Below are experts of layer 10 (counted from 0) of a mixture-of-experts language model. Rows are named router (the router's row for the expert), up (a neuron's input weights, with its number) and show model dimensions 256-383. Each number is 128 + 32 x the weight over its row's rms, rounded and kept within 0 to 255.
Before each expert's rows: "gets" lists some tokens that make up at least twice as much of what it gets as of all text. This comes from a sample of Wikipedia text that the model never trained on. Tokens count by the router's weight.

# expert 22
gets: " |", "N", " ", ")", "(", ";"
router [117 110 175 131 140 136 144 121 132 122 108 129 122 130 137 129 132 124 122  53  68 140 122 155 101 112 126 115 144  98 112 226 136 138 123 196 101 128 239  89  94 125 137 133 117 133 135 140 115 109 123 125 131 132 112 127 115  19 140  86 153 148 190 125 113 125 161 121 119 170 127 177 124 129 124 127 131 122 118 115 170 110 138 118 129 102 118 138  84 136 188 106 209  92  98 133  40  14 102 152 133 120 139 113 116 122 127 125  34 193 101 104 138 172 167 146 126 108 126 109 124 127   0  92 167 112  75 102]
up0 [105 161 174 146  85 159 158 131 106 150 109 174 117 125 137 135  93 113 149 144 145 177 115 105 134 108 124 167 206 188 155  81 181 108 132 108  74 168 102  92  73 146 112 135 100  90 143 142 118 113 137 157 188 195 157 120  83 168 120 143 153 128 155 117 130 114 137  80 115 100 155  91  80 158  82 142 134 139 164  60 128 115 130  90 161 204  89 153 126 101 123  76 163 208 147 164  87 103 159 116 145 135 139  96 122 163 107 186 116 121  91 115 114 220  91  71 102  77 121 140  86 115 106 131 134  90 130 134]
up1 [104 138  89 117 175 136 126 126 142 102 107  91 131 133 125 157  92 141 155 143 173 132 186 157 161  97 113 133 137 144 141 146 104 173 162  77 125 100 107 120 196 122 146 121 118 138 127 118 130 191 151 171 167 133 135  62 131 154 115 126 159 174 157 133 138 123 125 117 165 119 123  85 184  95 135 109 146 146 175 198 157 122 126  96 112  94 153 152 188 155  79 114  85 125  91  89 148  88 133 140 149 123 117 114 164 147 118 151 163 138  96 168 136 115 167 142  72 151  78 147 187 103 193 136 103 126  91 118]

# expert 18
gets: " the", " of", " in", " a", " at", " same"
router [128 136 154 128 125 122 161 118 133 120  81 121 111 124 131 114 128 138 112 158 136 157 142 139 139 155 121 121  41 162 106 122  64 154  94 144 116 130  76 105 134 127 126 124 134 119  83 102 134 147 118 116 141  88 140 148 142 159 138 114 106 143 119 130  52 144 108 126 150 107 135   0 188 111 120 126 110 139 128 138 126 142 201 132 135 105 146 140 201 131  11 136  88  57 132  99 204  98  81 123 114  95 120 124 119 127 130 113 105 145 107   0 127 144 110 135 129 151  93 126 126 106 167 156 122 123 139 226]
up1 [133 119 124 188 155 110 139  70 153 168 145 108 114 119 184 117 115 138 102 143  95 108 123 161 167 126 143 143  89 112 125 155 135 126 104  97  74  90 136 136 101  48 141  79 127 137 123 177 160 139 147 137 133 130 135  71 132 107 117 106 187 175 172  52  72 108 100 116 118 133  72 159  84 118 125 114  32 129 137 139 101 134 151  80  92 180 139 140 152 118  87 169 116 123 101 165  94 111 120 127 155 131 165 136  99 123 174 122 162 104 100 135 162 140 167 134 127 167 150 150 160 149 133  75 100 132 116 124]
up2 [130 140 130  81 112  79 150 140 179 142 119  96 124 181 151  90 106 120  74 139 107 105 169  97 114 166 154 193 122 123 129 122 111 107 135 110 117 115  98 109 137 121 156 143  91 177  72 102 174 171 145 124 139 152 137 107 120  43 148 106 131 157 124  99 102 158 174 127 127 118 148 121 151  96  84 114 139 148 122 126 114 145  82 136 125 135 180 146 144  90  72 138  86 152 127 145 167  99 129 155 127 128 146 141  75 184 147 129 119 134 152  77 167 142 128 151  69 166  84 119 157 137 134 178 145 102  90 205]

# expert 4
gets: " and", ",", " of", " that", " as", " his"
router [108 143 122 107 141 150 124 108 144 153 105 133 114 146 125 104 148 112 133 204 181 150 136 134 101 146 129 115 181  66 125 192  84 137 172 123 118 127 193  77 140 127 134 129 118 135 159 126 137 141 123 135 172  58 134 136 137 179 129 110 138 110  99 117 162 132  96 129 120 165 141  96 171 136 118 125 113 122 126 150 148 124 186 128 137 200 159 171 209 114 166 104 109 133 145 111 185  86 121 141 138 141 105  51  83 127 130 102 160 212  97 103 118 115 169 142 132 141 133 135 134  94 200 151  97 128 135 255]
up1 [136  64 125 194 122 138 140 119  98 157  96  89  76 142 150 140 126 145 141 170 155 153 149 154 134 135 195 149  90 138 160  74 128 176 130 141 103 137 128 129 100 127 136 100 138 144 166 134 110 164 111 142 124 125 108 116 148 180 212 132 103 127 133  98 150 160 152 158 163  75  46 106 114 141 104 139  71  89 187 133 170 107 125 111  95 175 119  79 122 186  81  46 106 136  90 138 116  77 138 108 134 102 161 117 124 100 129 138 171 183 116 184  82 147 123 119  85  90 101 139 161 120 111 117 115 118 127 142]
up2 [123 108 127 112 157 142 125 106 166 133 101  91 173 124 139 135 109 156 130 118 107 158 119 138 138 112 211 149 147 150  73 123  92 154 119  70 113 111 121 195 131 134 150  70 138 167 153  99 110 103 126 160 145 109 138 141  97  73 168 140 111 167  89  59 147 150 151 134 131 129 146 156  99  85 108 133 114 105 145 164  96 220  74  97 103 167 137 127 119 140 110 185 135 137 130 119  88  92 121 185 127 159 129 159 120  56 196 140 149 134 159 131 105 144 120 186 154 153 136 152 162 104  98 130 121 120 146 157]

# expert 43
gets: " was", "s", " were", " and", " been", " which"
router [118 125 114 128 133 143 111 113 135 161 129 130 118 133 130 122 115 167 123  22 188 129 138 123 130 133 131 151 193 144 149 142  76 110 129 120 144 108 127 154 142 142 120 122 126 142 171 116 159 177 118 155 173 172  63 153 115 119 136 124 133 131 138 122 194 134  90 147 118 125 104  66 176 121 136 126 115 122 102 146 134 114 153 135 113 179 152  93 166 108 155 127 122 103 112  93  71 133 123 137  95  86 109  58 129 106 134 176 255 167 173 192 114 138 150 125 121 137 137 137 138  19 248 106  88 111  75 119]
up2 [134 160 127 146 129 141 102 100 154 193 131  98 162 135 117 124 154 136  22 116 133 107 146 113 143 135 169 165 110 104 106  97 118 137 103 155  97  93 115 155  92  82  48  91 136 153 122 124 176  51 147 146 120  90 123  88 130  66 130 141 142 111 102 146 146 137 121 138 172 142  88 111 125 128 102 174  87 124  96 198 132  41  90 119 109 177 115  97 119 145 157 137 143 125 123 115 131 105 101 185 107 145 119 101 204 132 109 146 120 116 182 136 111 141 132 196 140 127 175 130 186 145 148 138  93 164 146  61]
up3 [105  52 108 149  97 177 162  83 157 142 144  81 146  91 174 159  80 154 135 114 142 207 175 105 152 118 204 139 157 114 132 219  96 130  96 136 106 121 114 173 112  87 178  81 163 112 146 161 187 172 148 154 119 122 152 164 144 127 150  91 108 143 151 101  86  51 158 151 160 175 141  96 123 120  89 160  84 124 134 115 134 178 108  90  89 190 170  92  95  93  74 131 124 132 133 142 136 128  84 129 105  77 133  95  81  95 129 149 114 144  90 146  60 107  92 105  84 137 140 112  94 122  96 178 129  92 131  94]

# expert 9
gets: " in", ";", ":", " May", " August", " June"
router [126  91 137 113 134 145 144 131 145 122 109 137 131 140 140 130 108  82 138  94 101 149 136 148 103 148 123 134 183 133 125 127  99 138 105 163 132 128 125  89 143 146 132 133 108 128 107 135 160 141 196 178 165 114  59  53 128  70 122 101 106 132 200 130 117 127  90 136 124 213 129  29 150 141 114 107 119 118 119 124 181 118 139 143 118 112 148 110  97  97 142 140 166 130 128 107  84 113  65 149  44 101 122   0 156 129 122 130 114  94 126 160 122  90  92 160 130 141 114  99 143  90 255  95 123 145 158 113]
up0 [132 118 111 104 142 140 137 107 182 125 129  96 124 154 158 122  72 181 126 136  96  84 156 174 117 139 144 139 112  80 138 182 173 131 101 167 127  89  94 136 148  84 144 129 144 153  96 148 159 108 136 135 117 150 101 125 127 105 142 108  98 208 174 149 129 128 143 137 165 110 111  67 134 112 105 159 130 106 141  94 126 119 164 138 103 124 157  78 156 130  82 206 146 139 126  78 170 111  54 112 118 115  84 116 144 102 110 139 141 128 105  89 115 167 141 193 121 180 165  72 154 151 185 132  72  63 155  97]
up1 [128 169  81 207 120 173 106 135 169 114 146 148  83 119  90 140 108 156 119 139  97 122 127 129 105  87  86 134 124 202 145 186  90 121 123 131  94 163  85 121 123  98 151  66  71 137 138 151 155 161 130  96 103 122 159 169 150 127 122  81 128 116 104 130 173 114  99 160 110 136  15 115 141  97 174 132 151  86 112  76 132  97 127 203 143  76  99  85 169 121 194 126 117 136 123 115 123  97 167 168  98 154 102 151 156 154 120  62 118 125 102 206 155 141  85 128 214 127 178 172 123 152 125 109 114 104 115 173]

# expert 13
gets: "\n", " (", "|", " D", " It", "/"
router [137 117 102  81 109 135  63 118 122 138  96 124 136 151 130 124 125 182 119 141  81 136 143 134  36 139 132 131 136 155  90 143 100 127 114 102 117 121 140 134 135  82 147 129 118 124 108 164 158 180 100 128 157 142 158 128 144 105 127 124  75 122  89  84 151 149 142 150 123 172 102 125 170 116 137 157 126 140 146 129 115 128 126 146 136 141 147 185 167 180 211 130  48  94  97 134  46  71 114 153 105 101 142 185 128 118 144 132 148 123 158  73 150 130 160 128 107 134 161 118 129   0 101 103 140 118  72 122]
up1 [ 67 124 125 116 127 140 170  90 156 150  86 103  92 154 120 115 135 139 127 158 189 137 158 210 139 117 130 117 155 128  36 154 182  89 107 127 104 111 121 119 108 152 130  88 152 127 134 125 109 160 179  92 145  93  95 172 146 106 152  76 162 128 157 122  64 211 177 198 142 139  93 110 129  79 102 135 111  90 143 152 104 161 108  99 185 121 101 111 102 105 147 157 148 155  72 160 147  79 144 136 103 166 167 112 103 101 125 114 135 171 143 198  46 150 157 121 106  98 126  94 163  82 106 129 120 147 105 170]
up2 [157 111 108 164 157 203  95 115 140 209 115  86 163 183 118  81 133  78 140 165  82 197 147 124 124 154 167 130 138  77 152 162 113 145 127 118 140 100 181 125 146  65 149 150 101 153  94 164 129 157 129  81 110  85 122  76 123 176 146 149 116 122 136 120 102 133 117  95 114 139 117 136 171  85 112 110 130 139 106  52 220 129 133 126 168 151 106 183 149 120 142 129 144 139 155 122 158 147 120 133 158 111 169 154 122  78 141 136 169 110 148 135 145 158 148  93 115 145 147 127 153 134  73 133 159 136 180 134]

# expert 31
gets: " the", " a", " The", "S", " •", "c"
router [121 129 129  58 142 131 114 130 140 125 114 125 136 131 125 113 105 106 120 133 161 134 139 144 151 127 130 157 165 114 132  89  89 129  94 114 138 105 192 140 143 121 129 131  54 131 126 142 181 111 106 188 114 202 126 143 131 102 115  92  95 136 118 113 187 131 129 141 123 146 112  66 148 119 135 125 126 116  95 138 113 118 128 152 126 129 149 141 233 197 180 103  41 139 116 113 151  77  85 149 107 108 160 107 132 126 133 120 255 119 138 206 138 146 210 133 118 160 138 121 128  53 121  74 159  98   0 110]
up1 [116 117 156 106 161 132 141  67 123 111 101 120  78 142 176 105 109 162 147 117  99 171 188 169  85 138 129 115 182  63  88  99 168 118 121  93  97 116 163 114  70 135 152  98 151 137 124 112 141 139  99 137 124  86  97  89 159 154 128 155 134 132 141 136 115 143 138 178 128 142 110 127 148  96 109 159 137 165 140 109 157 118 144 179  77 148 152 150  33 167  51 169 104 177  97  98 127 160 162 173  68 154 162 168 107 146 124 180 168 160 123 115  97  83  95 125  59 125  88 122 150 149 172 206  89 107  74 120]
up2 [108  79 109 155 161 104 142 126 148 103 163 111 110  98 136 140 138  88 123  85  91 141 104 102 113 114 161 161 151 163 158 128 126 112 154 128 117 127 206 136 106 144 165 133 107 145 139 104 129 133 100 128  85  84 130 145 132  78 110 105 177 144 175 174 236 188 146 158 151 118 152 189 111 117 129 122  97  73 195 113 100 133 121 164 106 123  98 141 119 108 104 118 145 166 105 100 192 134 157 106 123 128  97 220 124 133 130 147 100 144  98 172 143 124  67 141 103  89 135  94 113 134 212 118 138 111  65 114]

# expert 42
gets: ".", " he", " He", " but", " to", " was"
router [112 126 179 102 136  94 122 136 130 144 144 121 124 143 136 122 121 111 137  88 148 155 111 128 126 158 130 136 255 100 137 219 136 125 121 141 133 120 148 122 128  92 134 120 122 128 132 149 132 146  92 123 182  52 135 120 148  94 165 128 161 150 242 135  58 134 113 142 125 168 136 149 168 127 124 139 111 105  65 131  95 154  95 164 126 154 130 155  20 193 223 126 146 129 100 137 159 136 133 136 108 112 125  63 117 120 120 188 153 121 151 152 115 168 123 115 120 135 157 102 144 168 181 186 115 117 111  60]
up2 [125 151  63 169 115 148  93 134 108 119 140 133 147 158 145   9 101 121 136 113 165 149 127 171 120  87 174 182 175  88  79 175 146 131 131 141 132 130 159 127 116  88 112  54 104 158 169 152 129 128 144 138 200  75 105 114 115 136 133 157 164 149 139 131 109 148 137  99 112 178  71 138  66  94 142 187 165 109  83 109 160 105 172 174 142 151 107 120 161 144 135 206 145 116 144 139 103 124 136 102 115  75 162 123 152  71 108 137 176 174 149 114 141 121 135 135 136 164 128 112 150  98 130 196 141 140 178 128]
up3 [127 139 141 127  93 124 155 102 150 110 124 178 102 186 181 130  87 167 122 150 113 138 135  49 157 134 137 144 126  80  99 121 103 166  79 114 118  89 146 124 123 153 113 122 154 158 142 123 153 172 139 145 120 119 118 130 138 122 122  79 190 214 137 177 131 130 164 184 165 166  94 107  97 109 116 143 130 110  94 148 139 127 205 136  79 143 161 125 130  82 106 147 146 114 114  72 138  69 127 116  95  71 125 111 145 114 162 127 144 141 137 141  77 156 118 108  88 163  95 101  54 112 124 162  71  95 198 148]

# expert 46
gets: ",", " of", " University", " and", " for", " that"
router [119 130 125  55 136 115  98 126 125 137 167 113 135 141 136 118 121 122 125  18 193 137 121 152 139 151 131 126 158 158 132 187 115 124 134 137 107 125 109 129 145 119 142 137 158 140 127 130 173  36  54 119 228 111 129  73 121  99 146 137 124 142 177 109 111 142 166 137 122  43 116 192 108 115 106 125 142 127 118 128 181 144  83 116 128  92 127 101  61 112 127 137  62 145  92 128 153 114 157 126 108  99 131  60 130 119 151 170 139 152 148 103 134 128 179 140 113 120 123 129 108  48  93 116  83 124 155 169]
up1 [128 101 132 140 106  76 144 141 124  71 160 112 161 132 127 161 108 143 129 113  97 136 121 194 156 105 152  97 147 126 134 118 151 116 144  81 154 153  96 143 127 108  96 156 144 157 110 102 110 102 116 145 139 139 206 146 182 141 141 100 165 153 218 169 192 102 116  98 159 121 125 132  67 149  82  76  86 124 146 116 121 105 110  99 168 141  85 162 131 126 129 148 165 126 183 167 148  71 148 131 138 123 102 160 128 136 152 162  84 123 141  93 188 159 135 169  87 131  75 129  95  89  77 114 154  86 109 132]
up2 [105 145  72 138 120  87 108 140 107  77 147 105 189 119  98 141  54 131 133 136 149 131 104  94 118 104 144 109  88  96 173 108 138  84 179  77 110 154  96  91 176  93  65 143 153 117  84  98 132 130 134 175 138 133  98 117 142 123 161 142 118  96 108 186 145  61 112  91 132  92 141 145  85 153  69 158 143 162 133 122 140 168 166  98 120 107  49 126  97 163 106 136 153 174 115  70  90  86 167  87 150 101 106 142 144 175 171 109 149 104 134 129 113 128  71 139 157 137 142 136 107  99  64 140 130 164  97 109]

# expert 17
gets: " |", ";", "|", " with", " MF", " was"
router [140 110 129 125 131 149 169 142 130 142 178 130 110 127 143 116 112 128 132  62 121 109 126 135 137 128 118 162 155 179 107 129 143 115 156 255 110 108 224 106 107 154 136 117 107 136 151 125 137 143  53 202 195 158  92 135 128  41 161 126 149 139 122 124 106 151  93 141 127 111  79 151 190 112 142 121 136 126 119 126 110 124 149 123 134  98 108 115  95 131 195 140  71  79 106 127 153 136  89 131  99 117 138  67 122  98 128 132 126 128 163 129 118 161 145 127 127 115 133 105 135  52 140  89 124  99  59 155]
up0 [159 167 126 138 155 131 132 137 160 175 112 122  61 165 110 103  92 179  82 122 189 159 123 127 107 110 171 154 106 147 107  53 139  82  98  69 137 108 172 167 115  67 166 113 141 140 121 150 176 110 105 100 142 151 167 130 136  44 158  90 121 137 114 131 122  78 148 187 175 122 134  99  85 182 135 108 127 106  85 175 131 117 120 118 110 129 163  93 119 141 130 158 233 153  61 102 132 116 150 124 100 130  99 130 167 142 183  89 163 110 176  96  66  76 156 152  76 108  77  66 166 122  49 164 140 110 137  89]
up1 [159 168 106 124 108 118 146 136 153  67 136 143 105 159  59 150 105  96 141 129 122 135 151  85 129  75 109 165 129 153 174 154 110 166 134 114 142 140 104 128  79 116 135 119  93 118 150 113 110 175  95 115 118 102 145 120  98  99 125 150 144 145 151 101 131 105 134 201  95  92 102 111 137 147 133 132 115 166 160  68 104 140 143  88 125 163 175 151 190 117 122 126 137 125 111 140 131 175 137 181 130 127  83 104  99 144 137 106 123 121 127 153 113 172  97 141 149 190  71 208 124  92 169 102 135 128  74 183]

# expert 10
gets: "s", "'", " and", " in", " or", "t"
router [128 132 140  91 128 113  89 138 108 199 103 120  97 124 142 126 128 153 113 148 170 171 140 135 149 143 131 149 187 151 131 175 105 148 134 111 143 124  57 110 110 124 124 125 105 130  51 170 106 165 110 150 177 111  74 112 124 115 132 128 106 150 138 119 135 128 137 145 120 151 145 134 110 128 120 113 128 110 131 128 131 136 135 183 114 125 129 122  57  71 157 169 199 123 177 112 113 179 109 116 116  87 132  45 136 148 128 161 153  96  93 130 111  77 198 114 123 142 109 137 140 109 255 154 126 129 105 214]
up1 [127 167 131 130 110  83 134 148 108 105 190 170 143 112  90 158 168 146 169  74  71 107  85 105 123  99  79 113 114 121 147  98 186 108 178 181 187 146 171  88 166 145  82 154 122 105 125 100  72 160  98  96 133 137 117 155  69 163 105 131 125  97  73 172 133 116  67  72  75 134 156 148 153 161 187 127 148 167  89  76 121 152 130 166 158  67 102 143 154  95 119 129 203 105 122 158 136 130 162 131 105 123 130 152  95 175  92 103  81 129 120 151 139 104 111 103 160 122 171 188  71 124 117 133 123 163 137 125]
up2 [ 85 152 127  94 109 131  90 113 133 150 146  93  68 109 157 126  83 111  98 147 149 115 183 169 181 102 173 140 187 108 130 146 155 105  66 119  72  91 102  94 114 168 174 122  95 212 131 127 179 115  90 148 112  99  84 130 130 130 146 133 116 131  91  96 115 161 179 105 143 130  91 152 111 165  73 151 109 125  94  56 117 125 174 124 112 115 119 107 114 121  10 139 133 155 132  82 116 141 175 171  88 108  83 132  45 105  92 150 109  71 127 145 112 100 136 171 139 162 107 125 164 187 115 125 158 130 128 106]

# expert 45
gets: " of", ")", " in", " and", " for", " as"
router [128 128 116 166 156 146 182  96 114 168 112 108 128 131 137 135 142 139 126 163  67 147 146 127 135 134 139 145 211 148 135 145  64 127 135 145 131  84 177 137 114 140 116 108 143 122 121 110 163 188 136 147 132 133 134 139 112 142 148 102 129 131 180 123 115 129  93 156 140  98  87 139 101 146 125 139 118 123  30 118 111 122 146 117 136 191 138 200 243 122  76 145  12 110 101 128 137  97  70 122 133 121 101 138  31 107 143 155 137 112 126 195 126 109 215 119 147 115 171 119 147  38  70 100 100 135  88 121]
up1 [121  59 144 147 122  90 154 167 174 148 123 116  86 120 189 214 130 139 145  86  91 146 110  96  85 166 137 183 137 145 128 136 153 128 156  74 172 163  89  83 126  72 124 166 157 134 132 138 115 129 148 112 144 119 150 133 100 177 174 153 159  99  95 210 100 143  89 101 133  92 137 101 110 131 160 156 154 152  95 129 141 105 125 180  97  50 148 145  89 100 159 141 112 120 131 179  75  86 128 135 138 134  53  33 148 163 119 136 150 153 126  78 169 128 143 137  79 101 143 101 150 124  73  82 134  81 140 142]
up2 [146 137 221 140 112 172 104 174  74 102  76 143 157 125 111  82 158 103 127  61 128 101 124 174 149  88  97 112 158  79 145 119  50 142  63 145 134 154 163  42 112 114 135 125 120 120 137  96 182 142 115 140 111 165 171 149  91 180 119 112  49 118  85 108 134 128  80 106 162 161 171 169 118 124 148 148  91 122 182 137 139 137  58  97 164 178 177  99 189 105 113  95  94 123  95 133 111 159 151 131 179 100 141 130 102 139  93 145 153 111 124 127 116 109 147 147 156 168 126 146 102 137 115 167 141 156 126  93]

# expert 23
gets: "\n", " |", " ", " The", " He", " he"
router [120 127 189  99 129 112 124 133 153 110 159 102 117 160 141 116 109  92 137 117 187  91 151 114 141 177 136 135 111 143 129 145  81 105 133 103 123 118 186 103 118 110 146 123 136 139 122 116 146  85 155 169 120 107  79 123 119 139 168 112 173 145 204 122 137 146 135 120 122 108 113 143 191 109 145 134 129 109 147 147 106 135 144 155 120 172 129  31 131  74 149 133 126 137 121 138 142 105 145 135 132 123 131 101 111 119 131 191 161  91 139 109 101 145 166 133 140 129 101 124 125 207 102 213  63  89 137 237]
up0 [109 141 112  76 100 185 132 141 129  79 103 114 184 148  89 147 151 117 145 146 158 117 110 135 150  56 134  92 116 111 159  51 178 114 165 144 128 138 125 138  85 132  90 199 148  98 171 140 124  76 141 209 128 146  68 114 104 147 123 135 127 103 123 128 108 143 127  79 130 101  75 165 128  58 183 132 122 154 188 130 114 137  64 126 141 104 137 105  94 148 132 156 147 175 134 110 142 138 158 121  78 103 184 142 111 112 110 126 131 122 154 160 158  84 148 107 131  89 154 175  81  89 107  84 114 174 110 109]
up1 [ 79  60 145 116 152  93 165   6 122 143  69 118 152 196 162 105 109 153 132 100 127 160 133 128 125  91 104 101  65 118  71  92 152 121 108 103  91  94 111 166 135 124 169  77 160 133  85 115 159  94 108 147 101  42 132  66 145 103 189  96 102 103 166 192 101 127 129 143 152 150 143 199 157  96  70 138  70 135  92 149 163 155 118 129 130 113 151  88 100 137  76 128 205 101  78 133 136  93 101  95 109 168 118 145  66 123 126 163 180 109 103 101 119 124 156 127 128 157 144 156 164  68 168 143 138 123 113 114]

# expert 3
gets: "|", "-", " \"", " 2", " 30", "|---|"
router [120 119 116 107 127 180 136 102 139 134 117 117 116 152 134 121 124 176 124 145 127 173 128 140  49 119 141  98 155 142 109 188 131 143 155 146 103 128 131  78 101 139 140 105 140 129 149 129  93 140 166  92 111  17 100 141 143  99 137 126 134 119 185 117 139 167 126 133 145 159 129  64 151 115 115 133 156 128  87 145 113 130 165 104 130 171 133 139  46  99 111 143 127 107 152 130 146 120 139 136  79 151 128 102  97 136 126 218 106 159 160  65 124 157 124 122 139 150 114 127 123 165 119 130  82 121 136 208]
up2 [ 66 104 100  75 118 123 194  98 149  89  98 126 109 139 108 154  65 126 152 147 135 155 155 111 168 185 150 149 181 129  50 104  69 132 143 108  97  96 125 111 162 126 140  88 153 128 133 165 164 111  88 150  92  96 116 136 160  92 179 116 130 155 148 119 125 131 109 170 153 101 104 161  93 111 148 121 136 155 154 114 113 102 183 164  51 115 120  85 149 142  74 116 115  97 152  47 149  94 149 133 115 114 145 203 137  52 149  84 150 165 124 126  82 151 140  86  97 166  81 117 172 144 164 151 137 128 129 106]
up3 [ 54 105 151  50 124  97 154  47  78 126  97  63  86 108 134  67 161  79 112 199 127  87 132 101 109 124 125 132  44 112 146 150 137 147  57  92 146  99 167 133 137 127 153  94 104 194  58 142 161 144 128 162 165 114 161  34 124  97 199 128 123 155 173 131  83 140 119 193 158 138 128 139 105 105 145 168 113 115 148  98  97  69 165 143 121  98 114 152  90  98  93  95  82 139 121  97  94 151  75 161 116 137 193 129 127  75 204 116  32 116 100 128  90  99 127 170 128 140 119  78 195  75  97 114 110 163  82  98]

# expert 35
gets: " the", " a", " ==", "==", " their", " The"
router [124 117 139 143 118 140 159 114 121 128 120 107 127 127 136 133 130 150 130 118  70  98 134 142 120 107 140 113  79 160 139 170 128 131 140 183  87 130 191 127 115 147 123 117 129 130 119 130 117 147  99 171 149  94  59 133 135 105 112 116 156 135 131 135  76 112 100 109 151 154 118 175  20 125 132 130 131 132 102 125 109 121 131 116 111 122 136 141  80 107 102 109 249 109  92 136  20  14  95 129 151 148 141  44  79 134 158 110  96 104 103  75 117 128  81 134 128 111 110 135 135 114  71 175 177 123 111 161]
up1 [125 107 163 120 102 128 154 143  86  58 119 105 145 128 140 163 167 104 147 122  91  92  91  99 133 151  72 130 174 132 139 145 146  55  79 156 111 145 148 119 153 112  79 151 140 116 131 131  83 148 129 110 168 173 118 101  88 104 100  95 180 104 156 180 130 100 127  58 125 128 104 163 123 136 122 122 123 155 122  71 205 139  91  96 156 141 100 111 146  70  81 108  53 165 196 132 121 102 133 114 117 192 114 134  96  68 101 111 139 172 126 149 112 139 122 136  99 151 113 116 135 118  70 164 142 116  99  90]
up2 [169 101 108 113 132 104  96 117 143 132 190  90  83  99 190 148  99 130 116 152 136  74 106 117  94 133 115 122 113 126 137 149  74 138 119 112  94  42  74 122  96 110 167 132  77 173  60 167 132 151 128 153 124  91 109 140 119 119 129 107 170 147 155 131 137 124 120 161 138  61 134  94 116  90 135 120 110 133 106 161  97 135 163 108 141 119 124 109 192 102 143  91  94 159 184 112  87 121  95 163 124 142 138  77 131 120 151 198 125 109  87 119 109 125  85 143 122 108 106 114 130 161 159 153 127 104  40 119]

# expert 19
gets: " |", ")", " 10", " 5", " won", " 11"
router [131 111 128  78 122 131 144 131 143 126 142 122 135 124 126 125 139 180 143 107 177 134 132 128 116 100 128 126 137 162 119 137 121 132 164 173 115 117 201  58 132 128 125 130 151 129 130 114 125 142  76 129 147  41 130 123 128  43 137 130 165 125 165 111 114 110  94 130 128 174 119 236  81 130 118 135 129 111 108 123 156 125  92 139 123  98 112  66  47  78 132 121 175 119  88 139 104 188  94 127 134 135  99  80 130 128 128 193 124 170 165  46 129  98 134 130 113 106  59 138 144 141  14 140 119 115 169  73]
up2 [155 131 176 104 136 145 126 108 140 166  92  85 157 123 135 162 114 102  66 126 181 128 186 157 106 125 141 163 123 100 139 149 151 124 146 117 102 123 119 154 204 111 132  82 112 197  57 116 147 111 111 128 138 151 128 143 113 106 126 135 177 201 103 128 163 140 156 164 143  84 109 118  53 136 121  71 114 118 143  99 157 158  71 105 148 182 128 159  96 141 131 114 161 160 116 160 118 138 155 147  88  99 122 137 108  96 119 100 102 101  74 134 110 135 102 139 131 146  75 106 137 138 127  86  72 133 121 132]
up3 [160 107  84  93 144 106 139 146 158  90 117  39 127 162 130 128 152 138 136  67 132 173 181 188 177 149 168 165 156 120 114  89 140 132 109 159 112  81 146 145 148  86 133  82 116 127  92 172 144 143 124 146 126 107 126 112 125 121 130 143 106 184 114 102 106 147 112 104 128  80 115 125  97  99 103 142  24 156 102 195 135 155 183 126  94 144 104 142 121 120  45 132 137  65 154 114 112 131 121 146 122 155 116 160 110 107 159 116 151 142 128 126 132 163 161 104  95 173  64 104 154 111 102 150  98 104 146 105]

# expert 12
gets: " the", " a", " The", " and", " for", " in"
router [126 124 156 116 144 141 130 114 130 122 102 127 156 143 151 118 128 136 130  88 125 135 141 143 155 131 137 131 255  66 123 221  70 129 122  51 111 129 146 199 126 126 135 115 133 138 140 121 144 137 189  92 210 118 137 105 128  98 135 112 153 124 149 125 133 131 113 155 129 109 117  77 170 132 125 142 138 119  95 134 135 148 127 157 112 186 147 167 119 172 220 153 161 171 105 120  90 137 118 147 106 108 140 233  92 118 131 226 172 134 126 173 116 172 255 130 102 153 141 121 123 180 139 110 139 109  49 113]
up1 [110 101 134  66 179 130  82 142 100 148 147  36 144 170 136 123 135  87 169  98 148 140 121 172 135 152 154 137  30 125 142 102 110 125 174 126 109 135 131 134 116 107 129  96  57 117  91 106 141  86  51 124 162  72 124  90 141 125 143 143 190 125 126 162 166 138 109 138 115 140 138 103 127 165 156 115 149  91  89 180 158 123 165 206 114 116  74  84 125 167 148  87 115 107 154  78 137 113 141 177 138  46 115 169 104  78 130 110  99 114 122 113 199 105 116 189  41  80 149 165 135 142 138 160 109 142 145  64]
up2 [136 163 164 119 110 116 119 110 136 147  89 128 121 136 142 125 134 134 124 180 145 113 119  86 136 142 158  77  86 202 137 174  98 125 192 115 146 124 141 134  78 133 139 152 148 102 183 129 136 108 102 130 183  55 122 166 125 179 109  81 102 163 169 142 172 103 121  98 165 124 191 179  40 127 114 165 171 101  71  74 135  99 113 204 128 114 152 160  85 129 135  86 140 124 122 124 175 126 154 113 126 159  74  96 201  85  76 111 113 125  69  74 127 114 203 144 139 204 136  57 100 164 113 142 127  95  84 145]